python train.py --n_layer=16 --experts_per_token=2 --d_shared_expert=0 --moe_layers=[2, 3, 4, 5, 6, 7, 8, 9, 10, 11, 12, 13, 14, 15] --router_score="sigmoid" --routed_scale=1.41 --init_std_router=0.0383 --lr_router=0.000282 --norm="rmsnorm" --lr=0.00211
Below are experts of layer 6 (counted from 0) of a mixture-of-experts language model. Rows are named router (the router's row for the expert) and show model dimensions 112-167. Each number is 50 + 15 x the weight over its row's rms, rounded and kept within 0 to 99.
After each expert's rows: "gets" lists some tokens that make up at least twice as much of what it gets as of all text. This comes from a sample of Wikipedia text that the model never trained on. Tokens count by the router's weight.

# expert 11
router:60 38 48 77 77 36 77 62 46 42 46 73 48 62 38 85 44 41 34 42 33 37 48 38 47 73 60 52 55 60 15 59 64 49 58 55 40 46 43 46 67 44 55 48 43 36 59 59 29 61 39 54 68 23 54 56
gets: " ", "20", "19", "18", "–", "17"

# expert 3
router:55 53 25 53 54 74 45 88 38 40 36 46 42 73 36 62 53 43 39 72 27 63 24 28 53 74 54 46 59 61 29 81 46 60 45 41 39 76 53 25 48 43 46 57 34 40 80 61 35 73 38 65 58 32 15 58
gets: " to", " for", " with", " in", " a", " of"

# expert 0
router:60 29 49 72 73 67 59 40 35 29 35 34 56 69 45 60 48 33 67 65 30 62 30 68 31 44 24 51 44 54 32 59 54 50 32 34 56 52 44 27 35 43 52 34 31 43 37 73 29 55 42 15 56 35 41 73
gets: " the", " a", " his", " The", "'s", "The"

# expert 19
router:41 30 46 45 82 26 23 41 60 44 52 69 35 67 39 79 51 51 52 76 31 41 39 60 44 55 18 65 27 31 51 41 47 51 72 47 47 52 23 34 69 42 39 53 31 33 47 52 60 50 46 43 72 49 38 50
gets: " was", " is", " were", " are", " be", " has"

# expert 10
router:64 35 43 47 46 23 35 52 31 56 31 55 43 40 31 84 38 53 44 47 43 16 09 34 59 64 48 51 45 60 35 54 43 33 40 16 40 34 30 44 56 50 47 72 49 34 56 51 37 68 53 46 41 36 38 65
gets: ":", ".", " |", ")", ";", " –"

# expert 16
router:53 44 36 64 73 36 31 66 51 41 55 50 44 57 50 72 61 33 28 28 38 31 16 32 49 81 48 45 29 58 21 32 77 47 52 42 42 54 40 53 62 65 57 43 46 50 36 58 38 47 34 30 67 39 54 64
gets: ",", " and", " (", " in", "),", ";"

# expert 9
router:41 53 55 45 65 38 72 70 46 38 56 29 30 53 22 64 56 68 53 45 46 61 05 35 69 70 16 68 43 50 57 35 45 29 45 40 62 58 42 37 38 75 32 46 44 43 31 58 49 70 44 29 88 41 33 61
gets: "1", "2", "3", "4", "5", "6"

# expert 6
router:57 53 50 55 57 57 44 71 71 47 23 52 50 53 38 69 50 64 32 54 27 55 25 26 20 80 42 64 18 49 44 64 42 60 26 29 60 35 53 45 68 56 60 29 32 53 78 55 32 43 44 34 59 35 61 35
gets: " |", " the", ":", "\n", " a", " The"

# expert 4
router:55 63 46 65 38 47 46 59 38 48 59 45 44 40 50 72 55 72 67 32 44 45 66 44 42 56 65 55 59 45 20 36 46 48 24 33 51 55 46 46 45 52 52 65 27 38 25 65 37 63 44 57 52 39 34 61
gets: " |", " of", " (", ";", " |\n", "-"

# expert 17
router:52 65 30 61 38 40 45 63 26 49 60 50 43 70 49 75 57 46 41 45 30 42 48 37 44 49 51 71 24 41 57 68 19 37 57 31 57 56 38 57 73 56 26 63 32 54 42 70 42 62 58 40 29 46 22 67
gets: " and", ",", " In", " or", "In", "ing"

# expert 1
router:57 70 17 57 57 66 45 50 29 42 43 80 54 48 70 61 12 42 42 47 43 49 26 51 60 69 44 61 46 32 32 54 52 60 48 42 40 66 31 46 46 39 33 12 35 66 34 87 44 70 34 22 56 61 38 61
gets: " in", " on", " at", " from", " out", " up"